Experts of a small language model: a softmax router.
Below are experts of layer 8 (counted from 0) of a mixture-of-experts language model. Rows are named router (the router's row for the expert), down (a neuron's output weights, with its number) and show model dimensions 0-127. Each number is 128 + 24 x the weight over its row's rms, rounded and kept within 0 to 255. Numbers have three digits each.
After each expert's rows: a language model's description of what the expert responds to. This comes from a sample of Wikipedia text that the model never trained on.

# expert 7
router:100132159146173176158139109163168137132092132123124083137126123141129110149138135138132129134101121061092117165143137135128126083138091132131095147081101087143163127146138099120111138127113091143160147106127111136113105129131151135135123163079141156107154119111110115130082102094131144135163148100127096159161135089148092103145162125164129163099105128135131126125084145130107072114136
down2:105110104114146151123135101140163117126104136128058160129113135183110080108187119111143144157109098155113119161122130149129116108139132078162118141099133129105101133128140126104081139102085100150123114153120098155102116116100118136124175119128148092135118143130128131144160090114132116103133143117156126145108138091141121122173083148138151149177136153182140117088140102129138076136138
down3:148127087105126161095142170134124097086136106103122143068103174114135129136112116081093139103150130133158089140104128132134150128125118158139141130093176148116121126093110151140089138171141143116121089129177141132119107121095118136097142123190132111148138127132132101126127189135120117114144150109105116085099147124116091174149086098091158151132119133112111137150144154115121155105100
down4:105141145148087149125087184176111146098129134147135179101122124126140112141128129122130137170127163158106107151123122152112085156110139147168117141169115111141106106118112137156096168098116131118105131159121126161153123175125118172117150123136139124160129146123126165167110159111137082157158133131145155081128127093123132170096110155098141107143155143172141115113154148147136141188111
down5:159107145100093128144122107154116102129175084102184149139104127154146100141108122160152108075107107112135148098168149122119114149113092148096133095114158124140144117101119148128138179161146157121106108132160157161153139132125125140121133123164077137141105116138129118117171099111130135111149110103103161140102103123140165141099115156119102116126161138124165125124182111067114090156133
down6:147078131144108147128119148155113124134114122120154142133124179128187110160155166105092133132134151149158122153108103141150149101108141137145155093080171149123140150119112132128142120158150125116102124136130132142151116135147192128169113111110138166129130091120122069120086108137120111143088109130128111128123133073116116155140101171136075088165099117123140119177154117140093145101105
down7:103115142149114123165148089129140148091139144125110161143169100133140134150118134110080126133129113145187110146103109100094073161182093127130167103135113131111151145120081149156124112146141132094141144168120079146142121111122096123145104182143138128139117124129172133120092119120157161108100127154130109144140125170151134148108148104136158174152100172139126117124175114158156107132116
down8:127063123073094108155166134111144136107148105141102156115179121138173116106070110106132132172143167108149135098129126133125169148128155153131137123120119110145118125093074116155135119153117127121149126087148164119120107078109132120122176152133127141138126108116151137138096148122125149137135105170132134125118105158130125140106100111130102105062142100130177101117108121148108130118076
What it handles: Separator tokens such as colons after infobox field names, table pipes, semicolons, list dashes and opening parentheses, as in "Original release:".

# expert 21
router:138139138093146121148136107163156131147128152138106152148113126113151116095147150180140176123127121100174106160150115158091130151158146150137107163119176096135158138124158087111127111116115101078099112141112149120154112115161165144157131128127163121118151156104144140086061128120146147118157167127080127127111160140159108097147134131120090163155131177126121134161102127151153115121135
down2:130140131141129126138073097097153084090161153122135125156147112107081120135138097133118082136127077123132117115149110127126145133168141120170095099112107120175118115103108134091136169131137072112104172138134118091155116129116161140115124150122125081156156146132147128130122119132147145121117128141153146131107102121099104089179107123136115196131149145106099157126168129140190143127139
down3:136087144116125139118129179109151093133135112137123173120095138132111142147105133118113078149110133169164120112138096139138122153148111122085074122153152144146138159113122124111099119149119147167125144142121082074122071123138174164123135095153096136160153125116139121163136162097078144126118125123130138162127131177101133080151102126119107091106119076097124121162141105149127142145132
down4:148100130136073160105162123130116100109132144072141165119133124164156113110118152115105089137123158113139146143115173092121136132161132120096080126104138090150125130102151088131125099102177060164148134171121117122122100145149143179144125119114098126127116125124144139110166143097167116103169106146104117085123098124109115102112115098112124147108100147096129124115089144107124163139116
down5:125127132125139114092149162137139077112130153139106147137117154105149105150139121148112139104152165102134118122097136110131125134113163114155098155112116134088111141130137159095139153106092167150120121093146134105122108075134146121118117115150166126084096175085141095141147064123107124101132098074107126153149125097116159101092120148148136104123084135114151141135106139109129064148176
down6:125177147114122132141122148083137083107138159119153116130126126141143125080140125108139143135102147131143098167154113084130118168102096102145134119066139068105143172100137118123155115129121125124074108147095142111156102136159112131153098098119150139151138101128090115108159090145096152116107102121156091125161109122092123103131106093079159149111087122141127103165136135153135130155131
down7:137163137133145100115127090086146101104096131121121107109120172075127122089150115132198124155162140123134113152102162164118150144125153157112099121128110110142140111091119135111131127213132132154122115117091169131117108128150163121119076136145092142091112081099134134141115115141107135105073082137116130130135119133119124118110134080109129105169147136121108110132131153158122159111143
down8:144087140115185114120136115120098095125190142141088121128115127142126145136124147140145130131071097135142145094101092108155092138139120100121100137102163134112122172165117151107142106132140168159107164122102150067147086091165097112146125118111120085120148162086132134118122107136114149084164119136141123121129114127123121118120158103109137100129197098127131137113116154121131172142134
What it handles: Pipe separators between cells in wiki tables of results, astronomy and census data, plus occasional until, would, from, and.

# expert 17
router:101161153165127150116099127147120107121142112149143074148109134131153149098115163125153130145126120108116100128148159112107113056135147102115104159088093129170093113154113069089130121131137106115101107114100099105137122109114094107140137178135140107128076146164139147120068109122146170158097169096146151153149127121170112099119134130111129150125112141124132110129156104110127103121150
down3:153135112115173145127099106084164142146144077127100115145153107158127168084158130134160085126133128150138123134115162153145158151132166145102088178080128115144156148086128136157102104137128125094163080152140176114122137093112137115077115121140155144167101135143141114092136098147121172105175121138133156112127149127139128133097116139102125158124142153138132142106154130113104143097107
down4:114126139106136121151125152123133102147126131063100118119130120099146125124113109158139064083132135119094085142106112153160136144095137116154144176145136135138181119116111090121177121112129112140135165104079124144138094134139158170118149157116103126136079092105173112099110131119129139119101073183157135121120147121104088130114076125081121138140137130152151123118122125138097128141147
down5:118104152145160098095042133106102108154124108140140126141097096149136120114124103096148104152163069109146129149140092158120149143164127124149098137124139108153085144139130114162106163134104106145143119145091109089157139124144157107116153130129145151128176133122121088144134133153156109158152125144148129165135125143114102119112117111150080146104130131160126136069117139140079139166163
down6:130115178142111144138111166158081099134130111070134123155144118101117160101105113108102126149123159128089111114102088107103078136148127121143144124123149113122110165132116119156156146103154125134146138143153169128094142146162124163112112116113152120130137119105171173147119157122054137122153098110089097082141126149110170125136105069143104128133125128103155118124113088125134147152103
down7:102126153135132140174138158102131152125131086092107108139119117124150147141125087146179181087144141162103120076115119125133121130131160121129115151140114154115094184118167102147141101127135141155126144173105137167130127149132143149105134137135148147150121139105120121104151141117063132136136077155126121077136122083102123125101121132110146116166147096128150125113105189108103120091089
down8:073126111116136106108087131113066143132100145160160074122132102110127108107118147095138175152124124115080105132156144106177133139144137139123111152127121142148107109114095121115121106155121120147159149116143163144134135149152100116120080101112158164115152124177122157137131136107110117155113108142106117121146106136157169164092132112108152134119119107128103111155091101191141154108072
down9:111086104138143171125128169141139123168108095130115142153132129140113147098103137120124168138139127150160135143144090132152128163115105098117146162142146137141143113114110136154116139130154158136085111116139144169091133140123109090106096092142096121150101115091108156141164127155090107151108130136164135087102137143148133154063121135116122166102177098156161143108128185153095078135125
What it handles: Opening parentheses after a name or term, often before born, glosses or translations, plus table cell bars and slashes in pronunciations.

# expert 44
router:133124123090133114123097174116143128142162130138132161113123090111142178118135109152122129079116134148117124102135152122110123093128105111110166121111139152128132125129086167126155108116151141115130086158133182125148180125081179159105118127141152101110150129183125157112154139105118109126171127146120116102171157127118171129134130161121113171149134106100191160143141145143107113162092
down1:088199131105133121152128132120118124104175193106151131170155114077118107120132145143132158142124152157156120151147106133121125135142150135098153107117109140110128097156179152122093117163112099152107128115119126154101125168115113102135095118130110100105146131121143123105111085148154162139111131119134121116091147107125154148111116126170164160152147152113143140122116073121141184072121
down2:134156140126118173127135083097170180147094108148147115160147127117119115100129162139121116111111080155176125129115124120140081123111136171151101157130118113096113169096098111140122098133139120124146075074093133135154154099083113089111128111125088105097132119127088146110087127121121066123145116172124118167111097148141143144101130121100137116142128137142121132134129123133096148166121
down3:141101148084119120129108143172122124151141134129158127066116137134162127111136105120145148132139135095137118140128093093130135179102100114145181144142156141158106142116118132092154138119128123109122130151158146130112142111120130165126142145155090113140137198137136120100075130149097097121099119088113142166109154119157145133140127083138112146109170076128130132127128173157121159182179
down4:161166097135156122104138104123153138121139148177137115068128124136162127172144114103092119143155146132150144146150123101130121127126104151164123106119142083130167123127134110096147101140171126160099116131129088135112141141144095077123174126110085123114148090149088136150110154125092144106095177133121088099131175130118139150126179122158094141102137169150106122170127136127119119109152
down5:125103098106169095115129135165129114119097083156125123120089097140123124146158111147099092094121112161182110121107177136155139108141124130119161133169134109136145131146112162133154118165116142143144124179108117129127146134079131154119149110125117150123116135161074127112082132119105122122122114118122152082143157147173156167147144196156142122140131127098155112181139153099132152117148
down6:106085140134124137091114130062170147161107131147135126140168128083093166139104076107120118100133116080169136117156156149125150136096166098140115164147127146116134139119119095114127126136106111141148121120097098142099145095134140138122112124161165129132084134106107112114092126160128125068132146133115155163085127110085157095116165126131112104145145135127075108155133124149162117138108
down7:101124116133144117098173117152181127142150140153087167131117135126105103132103138138117141136096132096147065085106143124136094135108138075109102170124146111102115148092099128126100119177109152103120165128125150096167137117132173139146101155158130118140165126114128097131142119149086150136139161115144091155159141110083118147152118116126134188134107077099137147120121106143116123142106
What it handles: Word-internal an, ap and similar pieces after a consonant start: Pe-an-uts, Sh-an-xi, ap-peal, perh-ap-s, An-drick.

# expert 37
router:093162135148115112139095137130140103137146120144150124118129148168092075160138138119122106126132117126108118096150128159127114100123103153113150103166160139162125134123101163073149149134110111110134094081177085112138115104125105105113123150146122148119125131131106112102116197143134131118163142122134115104100126164145163138135126150121090132104135093164185124117087166082153157137080
down0:169181108120166126099125133168126121147079113138166164123140125160099196134114143131097141162134134117113137123127099108130138126133141087105138106111145103136161155113133133141146113128107100162149107063126087123115115090164180101131148158109143095099125135098137107127104165130109124080152125104158127156150122128135118116090122090148182116111155111106125119146141133104168114116135
down1:152092137151153141123142178136132161165141104141117160089126136110140125129100118130114105112128142111180185101149116099123136096145146138163151102076115124137099131153133125102130133097137115134147117137127104109093142125106125165109104119081152171128094130130133122096099104106161125119142158137125132151118135117067104117155127102114204135082138158135159079108137160129130114173121
down2:118111125139115126131144091116105119106123120110176120141079136200108117130139123074109121132106128144153109108101118121114115149096125114141165077136148165132124138169087129113106121115088109118158117136167135167127166142110126137138157123172129100113146124151138111083129134125119143120039136121089122105109152083148117165084107119107127128145148094146152129127138149147159167122113
down3:119117126105120137155137130153132111073107177129145141147134119158153156142100119128126131153062103152142125098094088125124092204124094123092167130106153093148148127106163182096121145130162138105129110142123141131109120116075116141141133082126082077135131085094110112132124133127105119136121128084122130130115108130167105135109097106117149113094105129106154166141140118129139146131149
down4:144164126115160115176126148103123090092139134131112135142121144108157160165125130124120073128098142119171114139116115142157121139171111137146118120089128151143111131125095108123129176128144069112119045106129126104086111112150180118153131112083108148119119167130121154138137148103123140105131131116113128143088131153132080125110144112177071108139110159118101119136125110087114113111134
down5:162156127175149115149095119132117111095119101089137119164078104137143134126125101090125131146170163143133101156124108127127125084133093134113113116132119139137072127134111150151121137118118087106129129129173106074105117058126080165152117141127140126134140115142138104129123124160120129105169140157088123138118187135103134112117123100138097117151165130151162188147103157147120138102132
down6:134123163124120145118142118167144168121095126080145104137167128087136115158095129152118197124135168125121142116141141115150069141107103122066123137124108134110173139138096147116144130116112162120124178138086137109138110127126120111110130175113146150108137105091126095150130126147139146143123155122116101141114117078134170117130096124166128124143118111125149155208151125143156153095110
What it handles: Short vowel-heavy fragments inside place names and proper nouns, such as Yor, the in Southeast, ne in Minneapolis, e, a, y.

# expert 16
router:125115103129133108130156126122108148099159084123121168130170130107126138156154099130143132153127161096153121170144137105130156153140141102110130173095122126153134157144137139124121082131125151130171105135126101154146108168106131148139168166110129163138153163137096090102160096131151096078129101151126119146098134126136067179089112108143149157124129150104094127152145103160128143179102
down0:133116134172158136155140144114141122148118151139140087165082136140145118088138146111136136191114133118141126099151136167106165104111137141114143112153097095122135129169155133132149145110134153130108140161139131137109145143144129101103096151142158121161112143133119146111128159118172148116094137114079101080118142117129121114169112109105078065088116109129177166142141112134169075154112
down1:094103122084136122082136118148095119146128113145127149141145157104122168075140103131118131107091138089127112146088167112123125150102152122098111159138093117129122126110157139117114101135148101097136066156073123173134115078099096132131165163127108151161156153148088107155091081142128113109135154094115137124103113093114119147142161126149113151134093117138125116102100133112140117146100
down2:125117166111143105142168091124104136080152143138089099096105151118129151144136114102124112098153121142099077177046150116115127099137100126125115108097129109142138108140155179124077113091139132157100131124143110110106105115143134157103120137132092147143117072130126138119127128155130136143134134116127125143145104123158083145123139141125092114092103155143124164165169149141083105099149
down3:159148165129121139114156137159092182121131126109111141114107103155170168160161183108106122065123183139099128149107119162084134135095109127147107124134198142130137144157164110097104138129149141145155146141115131131153140140140128125129153143107155154105152163132151117152133096133169110143117100099142101101160133145126106154113132091148121129136167128146135101176146105138133116143163
down4:136119128171142109180157147159148146095150162179099097142128154098139143137143140114165163139110148140079136120121127145155146126086078123191146114153128120160141136158190128090120130159141158133110161105130111102139065148119147150119142120120123125091118171156144116130127093127106136129141096110124096113147123177104118125123105137123108082137115151122136100142102123138120172133124
down5:110109177186126099145132143108161146135121133167100136162120157105115126178105132116117094169137135157158098141128122112121103099142122154175155074135120141134141119094157129126110117164114117100095132113138149137135122119075136096101114070144126117083091154136079134097127139133090120151141137138105159177148122129132149136141148140151104107106137169155163107125153136114122094120096
down6:118123149180162071154149089135111132092145179094115152112108148125107156161183157129133103119076117123147098122103124140145122146116118097096132078110137135118125108124157127086097119121163116122116118085112149110119123104091146164096132130124160125168112136139106157132150107116129130138151144142120126099152119114129130107093148104162133203095151134157159126092106116147108119149106
What it handles: Middle stem pieces of Latinate words after prefixes like con, ex, re, dis, as in conv-inc-ed, subse-qu-ently, rec-urr-ing, comp-u-ter.